Weights of a small mixture-of-experts language model, trained from scratch on English Wikipedia.
Size: 10 layers, vocabulary 24094.
Experts: 64 experts in each of 9 layers, 64 SwiGLU neurons an expert, 4 picks a token, a softmax router.
Training: a variant of Adam for the experts, 3161 steps.
Below are experts of layer 6 (counted from 0) of a mixture-of-experts language model. Rows are named router (the router's row for the expert), gate (a neuron's input weights, with its number), up (a neuron's input weights, with its number) and show model dimensions 0-191. Each number is 500 + 25 x the weight over its row's rms, rounded and kept within 0 to 999. Numbers have three digits each.
Before each expert's rows: a language model's description of what the expert responds to. This comes from a sample of Wikipedia text that the model never trained on.

# expert 6
It responds to: Opening parentheses, commas and table pipes right after a named work or organization, as in School Life (2019) or King of the Hill (.
router:548505542477459535514542504543506517478483519488526471532505500522483508526498497519484485482490518442483533493531454471518489465497477510516523498475533488513462503528498490503504527501453492542503521488515472499520516476511482473485484476542479454490524474432524512482501463500516489485525492530458473501485505533515527476482493470488500457550528476463526542494514513545519519466529483493535472536490541470526476517485468463513488532533505530515531532531482480513469518476524511533518483497515540509496479484463524548526552470527468509489491524510517470513475511479481494485
gate1:513534499484483490493515491546532505484461470428454507518547491514462497521508478473510499482461508495488472497506506517476511500503463483517498478467514475476460473506547488516491502489499500533476527490497469507513503468496531496510509463490519501531522518486502524501454516499463469513515482470499532504449505496515526521477497504536516462533500484506520510544489514445506504471486511494564522499459504514550478473453472516511528560468508507516463497457445492516574485514515481490496477522514525492455522474510491508488512468468497489497575536492473496501549506500517505512
up1:485468499503486455486529544520496498499481487481475509504526480518489501522503514475483484495495505486502482479483444497489516529493495516520458512501486442484499471510492428496489452489465517505501507459504454479483528508505500519498528466487483509514514535465499522544457505492471455507509518483525501511483507477492492488456559470537521506525468524509456522462468516482529511531511526524485518476513519476494481493471523519490509526456531509539482515493479495492561477497507464460479481505505510495485489517492468451469536521457518533442478534492544577519552489516484497503
gate2:543536499517487516502511507511503533438494488481505500511485527505559531443496484536528514548505495509518498536540467442473529481490503489498517489548520527510482487527481502516480550479454484533485480494476502496531530534518489531469519508505542497514540490516523504496510467510450463438486470503469506487532450516474523498498504482480471494501532521443486533507531520492529505550490488519494534542500453516479503495480520464521485477492497529527469497496514506486476524538465496488490521482523461493473493541461512505531497483478514499484502485523544528536507485493548503482
up2:483464503501524487518474506522492482546509527506512483472522500504431465569489535491473474456491480483468521480475553524512480491478504504496492505478482479529516535508528529492494468492530511478543514524475488511519498467500475492509492516514479513480470491482497484509459503474555563555508524496518475522486530508544501507486528520511499497512490447521495482540479471534471477478518503505505467454530560445525524522516476512499522504487520473501563500515513472508513485482526513479519466530483517481505523449549496504483484504551484498525504514497458492497487534509494463537
gate3:518491480481508509499540518479484501515472517536515527488534482436530518467506485480484459500505498475499467492488506538462497522497493485511478492529517521461538491488477521534528506462481533496478447492540448482482515491482512460518505477503543512459537556495488478535517490470509478476528527511495500496561521494507547499494506467524477487512482544492485524499550485493446495497511501483492489505494446515476485458551482493521500483487486471466517482494482467553531487460475516460486514513539485516513494470485507521548552495480530452507504510501487547527497516509458487518
up3:495534517530486492511523480499494499469519486476454496488482529510533488577525480528514508485489490569506520541494466514518481480526488494484494526499517464511497537485528503476490517507556490518486536516473486517503510533478484478511534505521481494499520471503501495482475512518475492492496473542488465486470503491500519485476503531503479493489547436554550466485494526471537510533478474515527551515484474531513502532519445498510493530493483506460461520442544482498520496497528473466457518475482507470524543547482525511533473499507538524540512466483516510480469500523527516500
gate4:485490491496501490483534512521511515500518524506561495459518539493509491494492473496525496515506491503509495495492497506515479494517495525554520512465526505516468458495484552524520508464465506530469511484550476479514546489517548474495474466498502480479521488542479471503496548447506444498476518479524485489555493495478515506553491557497438495479509522465497531501483480505499486531514556506516467526513468462522468539476490517496483540487494540516514485519508514513509560467521525480468464485492499508478493452460511515481503479469473469517499555497523521475478481492509504452
up4:537524535516485508522517470481542487513492482513494448527484491476525502541486518533446549487483496498478498510499501498465484478469499502460481484538476491519515555535519475499471472557496509476561516550485499482528444485475461503504545539502537514471496491496492474485469470522498527527509500536510504514502486538538499485496532475467515513485493477512510485524559519527479527480506467532482553495532492510457530506492506503509528431501501502494469530517502462500498510533548494524539530506528498513488538494490450494511507527544501533502500470478490487517477522513499500510
gate5:516493528498476483512517493501497506502482526511494508473470501501500524466482503493481505423508519514468469477568503479467538461460460495500479541495530516507509492474501463498459512448496513502496461491513474512512510520529533493499525486511491502497482501534500449517525521499528456516433438489523494485522497497463519512531531546474516480493544501489458509498526526467479485565459562496489512497543504472508513534497480496528471542474456467501528496517561498489473515470499490471522490539505495505513483471507491499503536484512496520457480534502520491487521527489535483500
up5:536493503498490520472453523511468503525527483538504521473472515533517509533539505506529466536497493490481495466528498491493475532538492497519497512496527428523520475516487514522531518539499496485454510493528503511507507556509518475496492500529467502522499513505525483504515518524503506516524527513458533490511497505487479469491535467542481522509529477492475487526455515465479483542485509501519554443483509487515483460501480506483524491516446448535511493498478475464517536478493540491538488508470475537535519561496485486511456502435464524446475522500508502496521528462477510515
gate6:496501492477544532499514499455514522463493469508500499517522522531532458534457512489495490494475510462491540472510528478493528475521509478521486548518555464496508503500519441438522565492506507514508533524483500466516517488482463488505500512516499491486554493513506530452491481501540499498535462533534524506519491525494501531479495490504509551514475511507502503472504491508467522445552508495506500529484516464473474539484498482534523522488488502516551533508516539468505474463519497481506503493560512478493507519528479493500466492549541526543499521481531457470492483472509479487
up6:563522560530488549500501485494522527463555496474503509466471496541527488548482502477468503522504474514500490471549519503454485475533474537483501530463544454514518495534468522487466542510504518523485498491489467512466501544533498502530510478484496510533487488519431501502491500526519522479456445534472557478536444498502521513519497479460515500529498478508503537503505505494501485530507515490509531504502495485481509539505507511487500551491478505531482492504530490514464504527476524471509501478524469483477488505520522507507549481527512505471467529544488466492501530492506471491
gate7:511535469490523505493488486517495503526496521494532492484462527419505505423511510566500489524530475497506533530460465542508537497476517518524488484503457493459536546493503545491548517500491522473492473481508499524486493511513473547511505492466529512484529495518494461520473508464506507491483500502434464504512513510476493537503503508491523511500547501521463494489541519518500475538484497479539486568561512512501518470510505487457479474518497484468497511527503462491467508487490553538520495508486482513522490495458485525507493499539520475535504494531483484493530480510504460498
up7:475499511498505547494490503478447556516544492547493504511527490523488482493499483496527518560484490552481498514480506497503520511537480451464485511534492558470525479499523465527469492545485520491445515499450514524508514506510504512488520503523459479445468493503478483497520544496504493501506517491479533488541526503532521502497499470512522511473523517513461479427489471447478484538501559478488521522472496501492498475467524468525522527512458509465482521464490518461499503476524499471461503474508526493492489521538518478473500494487527475472512460541501529487508499500475538498
gate8:485522527519462453490500512486502505515535497474596463442502497516496453498508511475504539498506474480512484500495470457468521499529505520479488479535453480491498502467473523526494514514469509473512508492531504517469489523513555495519506477525478474493491521479512477476541532461439529497493510548509501474527490506524459491523469519482506510501533503539508500460490534477551482533494515498513544499552521494501467512538505521466489518475482484472474483476555502483487504504499494466496523439480494527498485518501482488530522453483463531472479508509527521488476479532508490467
up8:494528516490537470529521493506484490543503486523468557498468506529529523497504559515516488474523461508476510513510509537523538521483539497508456480556489495505489499485500481512476482481512488459511475499480555511496448524479462533538504485481555535540539517506498542513481476518519514510531531486529519516486487502511501499484495531520525477506521481512482512522521495512504484487495472520500476496512457497499494482515515564510501489492497494473539524514470509500544483501502537462505561482516496496536541460508492433546526508466546494510476499523478529441524497524501480543
gate9:511507506506515499487499538496492529463507482476499486510476498472526498476506522510510506552508491459502450506523459493538516487489499458513532480518469481452508499512507508480482532507462525540499469459518502546473498547522533508517550615522553501544482504542466553503465511485426530482475477482501471495509509492478513543490472495492513499524500519485487495468511515504520500489528540512516489513501493484478485495505504472472462476462517459518502487502502481475447489508481522512502503494502493498497451498516486507497517462503511512484509512488469434513498459497529469528
up9:466481521498449499503480480511504501530484522489534506507470504533483494470484534490494481511512489419528511460485529515495458543481513521528509513485494515460503471468492505464508541431509478482527541515517487515507531496474519448488494478516495521490496482528534464472491459515534461518514524481474510535512510473480525523493494514532471511428507519443506448535473488465483535504502487494507445450523496478533482493506508504521493536498494537485518458555497529479548493469504495507490505511458503480513489485471482512508531501483449525493503525496485497472493499505483465486
gate10:507436488441434483508492523511488515482507526486518514554509495528521483510500499532504471505524500503496476497484446481480518523505504514496496527504515445506504552492518487476465542483478500488492517481533499504507520508503477500533514502524488497440511493486504533516528478510499427478553467494564454505518531500522466467453557468515483495519536501470505508482505522514528491515513508507488467481499488531487470477465433505508498517503472494498500541540476487466529492512509549504506501493522500516538490536467528511548516490501508516487513534472539549509482498493498534492
up10:510544514515523530498514487468532501509515491536508448484513527520467528475496498488512520509492529462448524533504504487540470447526494500522516486480558515477495452521498495519547507486507521519535521537487490524503489482507487499497501498501496508498510511532491481452461468520512480481521538503430538510462481520494517514540472492475464495465496488504486469482499495486494508482501493541522511523483491496485486534484534478475498521521528551484505509473572559562495495485494480538511495526480512484477543454471508540488501492517458466537520495503512453462479529492527497471
gate11:479504514474517485530492506503498511522496505483480489490529550541468522547507526504491466467517563516472486520542523505493509513463520542492511488480499522495497498480547490477475480493513497472558529489516495479505501496472537507505493559585482505468507463506546524503506530452494480507498526512477440515463541503505524497543503524439521499467471497448493514492482491489496527506516498517482504488507443528491521525505477532521527481512462492548472533538506505485507486555524518510522488537484522508505489494485466506499483458515486499529484551495527494500512491474487530462
up11:529516486529490503488489534478478524487510522516521508511472484509502470526535434483527484509510447479516518506491479486487508491533489473515499498481516482550496481520466586508529522495502512504450493502482468525466521504509471460524545458460529494496509533491463487511483527506493492488532492476492544499558516486497426511465490519539501487529531485522501505426495512485503455529484503512526522513526482498471481496531512468467492483460497502463526472473496500530501508471463510501503508508486473503486523525527535488481480493472484484445544465489514533498471494525512479551
gate12:501456556521523535516474493486500540531513487506472505463515545473455522505505512510509541477514502485553511536482451487478513491491546510482533500523491519484488553477474481498535526470497508479507481487471448520495489563513532511518505473514477479511485463454534494539528493470461508530529530530470484532492491529503508501495486475467488483498527556531513545529491477492526474480489521499490475503509501504502431511516508460497494487517526465480457495529532541486473540503432453504505520467495512491494524516515495482491489472529501493489511496504485522521518531505456495516
up12:476527465483501526505479511535500449459474515497529517505503450527558544471507510463527511501472481507461475510517513531538445530458468494521477512438524467505513498481493471468505475523463498517507527513539515511506493515487507486484486538480546510493522510554492524501520510542495477546504457481516527489500497475492470545496501502489475524500471473495502463460521541502474474482523534499520499440493525503468548502481521548503518522466468510525509519483494493492554499512530544492490505511517485509521510504459503539468518531497498533518496475502540479507500457515532506478
gate13:568525500519549469497472497501519460519473512482508487499496511490519523534512496506530510460494431513478497500444493463509486514519495485517492503496465482507529499545489518474503477526494523487476476495500499550530544479489510489515496540486560496482548467511456490515492454456521514464508495476522525526526476508515476483499524472497502545492479472509531469501501509484485469509499485459542500544538466521493493516516457494515516482522459535459511528496502524471496558516458469474480458473499484455518507507520502474482536493524506475480510479496473469524458483506534497459
up13:540499458487475492454490549522509489487507510522506526521513507478532524541509534494511479503511472508476478502454480514512482533487496532507499461470499504463504524460498507512516527493504491485483469521553493513482476463465472534448470506475510511499526489522484501458487473498539455520470498486505472486506471499485532461465502454518449503505502558465526480456529473533517476503485461506477505489516475492494461511507452550477486463477481538476507487498534492529495532496500519500495464556482511511471466481516487502523502455503436477511491508450504516452483513497469506466
gate14:511495488471548546516506539520528486451486503552511530490505532482525478502485505486517508510480485507467537510458538547514492499511510498494509505500507469531484461496528503475490523512520530484499513511554487520478496480494488491512489512475509484460575499523549524503519547448536465482503477513496469516491533507512495494529497546482458495530534496474498446477490515502535449510503505498525493520546460502468486498552510484503532489468492493500531496509548462452470498521517528505538521493525537522504531500494574490489518485481465462544490515519473503481512514498493474493
up14:468486519507501454508495455507525506514536513468511489529529513534480493498482492486544483499446470517523512490542472513515487474513495482517547482518491487503506532530488500506494520467468467489505509532458511511508526496474477509525561502508488510528470508484465531503448498543456519482513474540487514512526479504566528506499525463550503505466467503529494500552515510499482531466514473530477481490497483495520482498478476498495512517504515514524444504482461523514515499515531467543446485474471532456453495503497509487514516515564529513503497531468538476496449480490492536465
gate15:503488497486515500530509519560490513556488496445511476566516517522484488492503516492468530487490531519417503485527493516493527488535540505505471515507527492513484496492540488508475468521496494532537514557533479513520454470479508493493454533508483479497494464527514441487499500482536515510508486500499441509477522502508451521524501476466520466504534501481496503522468501504481527517499501496529498507463452546542503508475492526510509501483461451501480479515486513490472569519455488519511506476477509473457505457490493522494498501529505506527517488479555484537509491495534479505
up15:488510510513540481496529460555520498487497539494477484495507500506505453533484540453492511485518554570476489491503528490501455504461502514489506506495502521494516533479504483442480497506524493540518493490543544521506505487520553519482479528475519507471513488550497487516512537517527535515476496495495471487475472499464490479501485528489495536490545475486444515524509487532518522549476500481483517489495498508505542513533514535453506493511507525510440512530530554510525477545491463500528485527487473515501526473493500500476478459513533498526499528541495480519525524525520477556
gate16:507491458493493517548483531519517461517478542542516540467498487502506491508508531479503481478506476458481520477508487533479512529505496506501505457486548487509506508449510512508508521483486498576477468502547463502517465549535521518527511487536500494502511491511521459504470511518530461500521472469486503506501521496457508459470472528520499520471510490500487483519549506502462467487487473479529475488491521483493498472484486463503477479448472470496544466569534494460508446490486525472501547482501514506448475542497514508496506504499555477489448520476510499515522501497525507474
up16:497511458496534501516536512542499475465521436488523521463556558513460497512491516466518494537482514501475496499522492539459422529515472520474496469508521457475481479471504420551525501505476476544480490499459510502477486498519500509488479463488516480510503509524526455550513509542492482533511496496459516518477510523488509500517468518511464504495516485477513505508508502494472532510511453504525480507504519523528478505490505451515487502489497510517540489471508535503503436522458493496500527518482509526512523505513553516479527490499520483507506486509494486487520522456528542466
gate17:489479465519519536496449507469474501471493516466537545494533487550520505462471489491533504501525462482491497504466510511493518492488495469513506519482567508497478500498471466482571478537496518493494481522485536474469544544506486534493538584494487505525469488492482491513500455501457570529530511520513521510530489498492506491516518510535515505542484512524498511553474508463446507468481504500472501485461494448471469506508490513519503488482508490498499478458484495505522485475460471516473497472484494485529518495505482523527474482468493486484535466493472495528457477513518520510
up17:511501511469501470529552514554527530494538482489456436506492491447513474528503516492503478471478521487477504515544497492478464498493502482488535483505487486503526496459518577529467503477515476485500502452536478491529511507460502464490529474506511476456509498452512513465490539480526521493477511508468510501479476526526538484467496524492519490505553476470504462504515455510486524518520524521507479488522501534523511518486504504520544506505443486505520519532501514474473534503549549447521490519527497494488503476530545472513498499526519487489531518517497464456532486487503467486
gate18:452519494493497470533532511495451486471503478457529454534489496541505457503508511472540496470492493520499469532459523508522502488532540440478535479531509485524501540500525524537475496518523468467495511504498513508499465487491487519508508567521491480493502494513483525495504525462478560512492530508508457487501500514481495487520430505546506521502535449513498458495514462518513489483487466502498520510476512534532502474515490499474500479433500531504491467491476505481539494545475506504530528489481523481508497534542497483491482514502514482558491539513477525508446505518508509541
up18:520492496491521494465499527512586542539509518537455555472542472497509496526491457520520514491482489497499506510534515469519476504488474527513514512442503483508514479515514482430561505496486533497476542505510543481473514518501536505493514474512522514488507503480524514515475480520534460527505475499511511543510519484521482516469516485458500481543465484480544490494473524504504481523523525477553481501497488496473488501476505515506527510516473500529498495521492468456492467493517515508489404528474486517477477484489526511479466495514511534469521475483494466508543466505461495485
gate19:532521468464502480506503517508504482549532491517473510507499482544523478475493484452520504496495451501471481511480449500533565509512513461502518520539513496458498446445481481512527547481475540517483487521505441554463477524544477510499511486500510501527507525461462539470519519535469471520536494504524517490529506512484490506500514531529508487470493479478492474502474488489502460467505487490489531504564510507480471518472502486458475545523497499504497480495525506492494489451489513502479541428491515507492507485525505517503516514513482505488506471513507460532478439525514495473
up19:520572555549490489513498516482510514497496522497514484467499502497520483466508525476478484493509514481523487525520461502496524519491524507531486520526501465471518488506467498479529553479518492502468482511490513500482509501503539477512515513499532521533524548456482564483518490513479511458447445533544476471490499521518479524548521486478515524512498512480490508509498511490548473504507461558497532520500493497478497508490558503507496517528477480503519486541534475466498502479439533466515524449521502494487529540521500537496473503488528462529470458505503505456486470515469462515
gate20:505529475522490522491483515488522499463494501519438527500480497478536486484478482507512519558507466540514515468455496540479532491511507464514512496529513490524511541500533496514487516506499490524464469486476498487475523521488548517508507500483518496487481498468501525503498536448464533491493506478525538492514509505517462478508483531468490561480509461516450509487520515495467507511487550495507485515518445556533505487529504437492453521482449471462480457494498512460513514527479462440478515481484496479499535515519476458509487448498483490533510476468496524547503506505493523521
up20:500482480516507524475472497507499477456501471536466520498473552476494516490526503487478468583529557521472485511493512505544515526522466458507493471534472471518530478473505521487475507505520468482511463519500503511494521504494495488471447505492498486539435486521507534492477510473470479485472446473478495480497521483498523515494529516515494564455472499527490515532484488492477506495496472507488512498490471514492514479527520484432519457495515434484523427478483504475497498500514527479494479532502492521462499490512442471466489477465481522507482489465508524512494520489477497512
gate21:515484492490499501473504510533488528469468571513472521501489504466500466492499509477462528487501534487499494527467462531475510489512526535473544465478503491509533475499508478512505493513504531457493528523542473497486529499526493477472494508521485495484520492463491446490476504506491519498539495500525529473514497498448507492497484477515503548510587545509531501505525535567520520533526427492514527536544511535476520535499528497478495480524488565512500480528532479543490521475476500526510510442488472502470486491530497496501493489487441525526487506500510536507494515494496506509
up21:481481493500496515485494456535472478552499497484460537464463536482491525494480490511505515513506470481534490496520481530511548521502487503520493499506507518515493473518511506468515474513530465482499494473517496514484508511497525507530506491493479546540496469483494510507461481452521551463532485511497485501481489500536540505487482480479549526579531540488559546509502516510513501496523457467538464517467523468506475517501544496440502555488499450491513516533474475488467523450489508486446486480512504500492480528498486453489478510500521503489496464552485472481518504497491461471
gate22:488526507477480472482465497503460520509554459503539498479529490561469491468492470508507480511514527463519533506509498505522487490497499460507517489459518488474457506489495460496520536501478477463488529489526507557514463474492552519441456571525518470495501516501497500522488425447502474488523526446504455519508504521500519526489521478509499488520525528501508505520485513511526509497482476434505454525453519481494468466477515481479530475500467489499489500536494472484521477488478507485515532511519498508526457481497495521467490523480437498489492491499471507499506507479479487517
up22:484449503515548518533515476502513508483470508472470479502479505465547485539503563499517518506505510518485465523498519483477514498516499550496515478488541504526517497506523528500512500468552462501513500511484517433525534527518460524511504469476448500497499475484485478504527578543498547472435479550510543516529507505503484472492492521518492526507456469507533492522512490486527551514523503540489495476514478508495558516502471520516481535508508530520512480490503537528451533508505497526524500495495478474498526515481482457512489497531482539508508493535520490473541493485499512477
gate23:466464527515515525517490497493496547506488496507508518524509506485477487494497460548527499487500500504507532493445545536495487505522468533491481491481477542507495490483528518516522489520487491505500512522505500513505455509516466510516494473508472483479476496537520490501473558505458533517536517464444495494472510507478496579502488539499507457451495470491469469489495492502439500489529486498517479450527473465528521498485514499477539493552497539449504514492493543527507467537478492482482489490503513506459489477537512533458516537482553479512541489537507470518460476524533522521
up23:467475488502473512496481506493503466507515492481482459508545477480509509469482497461489525480519534490489511475508504520507523471492583500481524454485514509543462485482526488536501495495539473513540454531492503497536552523483480464505456484477486511527523524480512509475486502492454497510506522503526495478487479501466545471503503461483490487529517481496502493559496453496521519491483475523550536506520499493486490496480511509554470491504553512506508471539483523524523489519486488519503493549488490500490484421494537489527483538473452526547509487486439529508495484482528478474
gate24:502517494448462490498550530517489524515518543503505486519496472514461515477486527454486479445482475498468469547521450490502488478525557481506543458538529509492499461467480494520506479483496523481478495490553477523517476465500484507510506539521508485452490508468501472516503456499507493475509529523490526486485538493473498486478540503516531534480473501518470471490523485517510498515460474530511510465461493494506486485466490500484464473454461522490505524521539460551492525471460470496514546502459517518511502501516472483516526465529479513476483543459510477488479508506543523505
up24:502538548490494489485504531525500540468508551489508467577488531519473499508540479478475526509490460531454474518509495496538506483510504490495519487496498487502491472517476518515492484469489499490479537500491482507493467451496521460517511539504522514498458507482461510514481455487490563476529523493474493495494517489505488471507507521464529520557479504524530496481481500512520455499488511498526485493475510532541512482464488501470493482505458529468523524508508431522503511518460488464491517527458514503504531532542524468458519500558495495455448513509496476530485532522495485550
gate25:493502480460498491527479509454490526462494508531479533503499496480517535473500495500523469486489463464505464518491479534508528503508515482512522501526491487495504473497503487442523538530495477517504507521460536486499468497471515576511525490526454475501499466474477482493505511490477556491483454493562462495559474498487464504483493511495530521547523497515502501469542515542464530498513469472490496526491519492471498522518510497501509505458489488507535473436500511487432507504504527508488438500520484488435486511527529532519483509491503491537470511513523450514498474504499481454
up25:505507467479472458485521516488502516519482496550508545521482498513511550489473495507476452518494469475491458491529501535484454496500493501527502471517496496527532437511505477484503519511491482540527529502532482488485461523489478516491504452511477485503530528478456490552532499527503526504484493510466460496500503506478457485494480494523468559531519477519465506457508503548462524533502423473530473492561498470503494526478511470491459476460498485534518439498516493523458466498526506495520504546501506507512473545508507518504487474500457520535482484511530492501519503512494512499
gate26:556430444488550517501533489495518484479484478549499529473489491474518482523493507473519506519480478416484512467485492506499495497521495485519468482487471452491501506516479440515520492481456519523467486504524526493500465492498462525491442475508487491469537487535480466543466516531508469524560499485500488496513511522491510489504477509494466488467507516490474479491487505509466557522543479487497474486483515492514477512499507501470506506482473486539505476499550487487484519494503537554492451501501496475530486490537476478548531445507482487515507520468526488495526501483514516469
up26:506453466514545497496527485474483467517471466548492501485485470453517485483474531476495487478474502459490508456505454467517532537467508494512464495494502461451485519488481424519542522478469499502489478488499533501550466509489447492510448493479527486500533474486508497525469512496535464513533509474553495486504516487476485488488489520483507507495480533489460520469533460471478494518498495507492476474490531517524499500501482525524495460474437467517537453544524487520484495516461493499498478518522498475515472512511472451535460501496510490493499526445511510514506485506507483482
gate27:543527455470512489516507521504519511454476504505544500502518439528477517443505511468486479500500495479481499498500489529532489518481495488516541489478506463524475494512494489508520506489481543545519484484498513522536511473493485524487468516490498474468513496493499486532538489501484494488502482514475493496487497507447469478490468481499482501513528558508507502478522474513464522538489479516496485533532551456495472523541487487483469511443498538514524454473523518532469501491518498490524501505520499493485456486516539575526490457569468493532522532469491473444531508480533456500
up27:488511479511510538480475486512470505493502525474510472511531466483464515476504529439512507477484539498485526452486515515485469497463498498483503486501489505512439472471495495526541462482488540538484508483486494518523512478500496507491496478482451489538477495473539480480518452490497493545517511462464493494472514485469503507462535497571503515510457519539503497514504457522495466492472550528531501472461536497494512465450513487483499467498483531505501499473511542532517507502481466480492512502513503503495492495549507497477497507528422538455511488471462521506505522475556526537
gate28:542553525510444479514503500533480537529491475499500509531506480496498524505530481501465487488485495504478539517503477484529470521463488490509481511503456522485512467488498547491519480513503524470517501490517511481527498464504489547530470473524535503496509470513553494525471543510488480515487541539467514510491498480484515492517490521501515490476504501477526513441489538504487524518494462503524459541519466495483509500466489478490489524491508484468545509476484488506503493456528533484546464493511495507493501531423502497467500519482547521536484478548571468461515492522492514427
up28:515488546502487522490460501478497520559512510518497486449470479497478524461558493439505491503493440481496468506501494488537512515465507534510500461500536510527485551501474505489517501505494499460490510494471517481500507543528512522470520526507532532521514515448514559499527473485494467470502497472511530498522494509497502462501518505482514523534520526500467523498500535497550459550469492514513456468487501414468502489501521527438514510440487503492514499528489482496505466525479522506476529509536504512577488510521511517491505494494480487493490495504480475529516515504497481483
gate29:531502495504492524506499495516479498504495462535527520500459472516478557448491493489502444534500511459498550463525480481481490462510511504516494492522494481457484471535508507470485522484535490542493496519523486525542519478472515505503492491482513490478518480564483576500497508506530477469481552471510475484494518520477537492512476513496504501459506526489496483582526514495487554516488477568491497529500481465489515497506527500497498526548543497492489469547536516525513500536526498496482508539516536509489517508490446500504475479515499478511493520452499465484512470478482462496
up29:515497530501477512498466506506512511548501496522504501481473502496460506448464469522487486533485483456481563451500448507484496472515502499488516532550505473464500499552496523498460532485538490543501508520486489507507525502494543493506517488537476529489469516524502522475503505501524458486495516493500471495540499490487532448522506502483505503504532549517482503555518483513495526505425506522500463496502473455468519502530509479491480554510512546515503487572513562490501496548495477462471526489493515506457489512503464501526505471551497494490498515466499498499495482483498455521
gate30:517501473483542506516524514480486514508496594514486507540489558485479488464450507542480534484497533457534503487505520544472488456478517495537483505507485511487495501516501476471541507512442509518521513504508554499537499509523526542511483487538492521512504495494532525511482439504438495498510507520517470513512495515504488506484493486504498479492521496497528493485497475558467526498517484468523493524530484478456501547495493489527522510464514506501499551488454523522511508482514461530493494494484489458484515471458552523503535470503499470537516501514555472482469492514462496493
up30:529512457506512513531508507481485538520530567507500510533463523473465493495459483492452493497520495498521526476507488526475470476507517490495503521513486516494487502529478506485522500536500486488504504479469524493487532528550561511509495460534449510517460553489513497546489480542471538499472513521498473474480502491500469537496511501504513481488514469445504515499453462495476490460465496533480541483532479492488533544484544468502516509491525549490538531472526512533488491495491440482485502512483492481482468457514556524475523461470500498505482473503514489508483477494481511556
gate31:534485490484475499515485528502504486433484487504487487510513485519512495498444445513522482476495514482513511480494475484499517496476449463522553470485534515474501497483529493504539555496497485480485480496472482509477511513468509505480497520487478471486546515494521515487493508483496477511498499487531522507493539541505503498462544426523522491495537475515534474602539463493461498535490503491496493508492529506530484525494517519507471498490529474483479469487449498478470515508480492474489494520548536503520501448508510534563508512518527479452544454510490513506487468521478509499
up31:526515443518473536510497513497435483469487479504488540499510488510523505484506520512487508501516498463536495475500478498508525553498466495489557490509493482465512488493467492522542560501480520454511490505490481543486518510503508479530536519507507524511478536515477518482500481482495447475502513459510537515482556483500480493484527449506520502475517529494523510538516490418510493487468504488483468497519487513453501506491517488472460470499505426507500488494459521472484461487453526483467502494544510533518502506496499517532479501498512475450532463517502550512527472533469492482
gate32:474483471474468534532529511520479502530481508525494462517505472479488454472497537494508508515462527479486490450452470494494549483530540425531517473521509488498537485491503496497488463526422500524455499473501526496525537520502493524488503478493510469490507478463545484486530491497482492538493520465506486503516497514521504502422500451525512536492475510510480517478545475510497487508515499516519525501490494524482528492497487527498519481515484488523450533518497507462534548478466507529501527481479546456480548478468516453498528490474515488530475523477494518501465489509492507497
up32:492513527515518454496498479468546545501508493489541506460524518546529494537496472501545503472475487500544481566489483488548451529461485540540531512478462497515479504527522513505487479488565474456509494514543515496474464445476504490507499535506498481478533467515473521486457499477474514475513489512543518502503516523524484537526532493517510514518509481517490476502442526503493492507506504506506502545500492481507487498507499496489531505553554521489478507442477514463499476484478479519486458485472527524533492522511536500489474532491509524511503489527520476452488499480520530480
gate33:497517480495516480495512514473467518533485488512509479522522453553482488476495469514508448479446541500505510543485492518563516473498570511487491505536500539486506484489515490528532469505527479496545509522525519481560503515510479488481463514495517517493464522537441502503508522482467540504479507527452464503483533509510536531522495462476527456525487495506445473551501473489504492499465500477498501501481502511508469544464518466494492513510505458495492480481464485496514471486499474532489534501526511520554512453529486528481526522511465494460495517522491484473501529476520477517
up33:521456451470492495505496519526526510485525493515469514503477522521547483515493530505537495482481432515454445468511536460488491514488453482518504495451520464489495449488511505502502505484496510469477487497480494519488521456490506482472527515509518498510541481480493512492497512548538474504544500466524569526519491486519467464469523514537468547498473509514530540464477512500496495479538500499513519466498509468485528481493464542493529443495474558486499481502545492502508536488491516486517508493473500460472551555498522497492486502519499513507524500495524530508550488486515520478
gate34:484535452501515528551558515552486501466456514479542508476511526500487509497498501487524494497469488500508515460475496512473484515496505457533485516468489510481504498511511471545506517472491505580487519494473501506523504495491519534513503509553499477511543473542521494472521490523511479486502443486485492522557532511470515474515477517445474496544488474496499487487521541476491539516550493463556482513501525508518485520486471487534479514503476529473542480512462521464540545505500513496464504476488523480479492513486518539528507503486505476455493491475471478496480444505480480478
up34:507486539507467457483492491456525525510519502486511453498535503486504492531486461516505537472509518501462502539513513517488510460542484512480539478505520504538477466516532511519493453505467505462511479479537507452526542488500508484471509485478507475522495476464506493529484534475496505473510493559524525486456482491528519528490535502531508485503544514516496498510493485522496493503434532492447529521541457525496496479535504497495534522479525491536453556476492482535497520518541501514536480518513475517465497483505515470513492502447469550525526520540510533519475506471529519527
gate35:502475487474531531506532516556501501483520519516478518515501521486526484495458504481522530499485522510433509480514458512447523455449526446495514456511520466523513509483514488507483504492501483520528489497484474524501517502519563523493531566479511468497493511480506498517488491466471530479471496464515506497508529531499473527507492509484489499588503504493499507537525513487511508533496490501506509512545485538523469528465494515461473540492510485514493509541516514496508526514499548464468512447500527470444524500487502502510502507510529526514500528485510501538476558487534534552
up35:525503543525515565499531516500485512499504520507503494536456509459509489501515486482487541496505518461492485475467513500465485532479528487488485465481539474501478503513496482500495508539497433536495464490503438482482534490539514485521444501488507485526510518460527490540466513503519526505493501498521483484470500506463477509523491511481508501559550476494501547559514524501513536493528512457485506532473502471551478545504524529516480538513519495495503490551488544527487524501480517478469548477544482478481482485495495489535533478465543521485470511483523512524511523525513466507
gate36:524528519522542515574512527461500514503456508502486486510539527475476456515524480503516445489512504527504549463498498505484516509514505541520516492497495479502502483478503500432518527487511474509503501558494480472471473539449465514461496468526489503468493489478483504427480501525519449498526481520506485525464513493490515498496519454519439506516544487532502520499508524486552519471511512511502473486476506499540473526503490487526523508494493481516541490523498461513487498520494490476472462486500485457456493502475524507552532472495496527521494502437477517489484519476484532524
up36:484523576494496519486489522438500494528478542480473496522499489529498509470502486502482497455490470526495499465507506521532502513522532517512498519498544492492476444537526496468496479499507497476505500484467488513495515514492523431525506477513480516527528500476482596502500485526535499461545532506500525526492537496498470479493472519489500558524483536507500514509487441482510472452459512535551465479506498525499449500476506482495520456507496509466511508511512533495522496505457515491544521527511495503527534474496529518496506511539486537462511509503533494513536542487494500499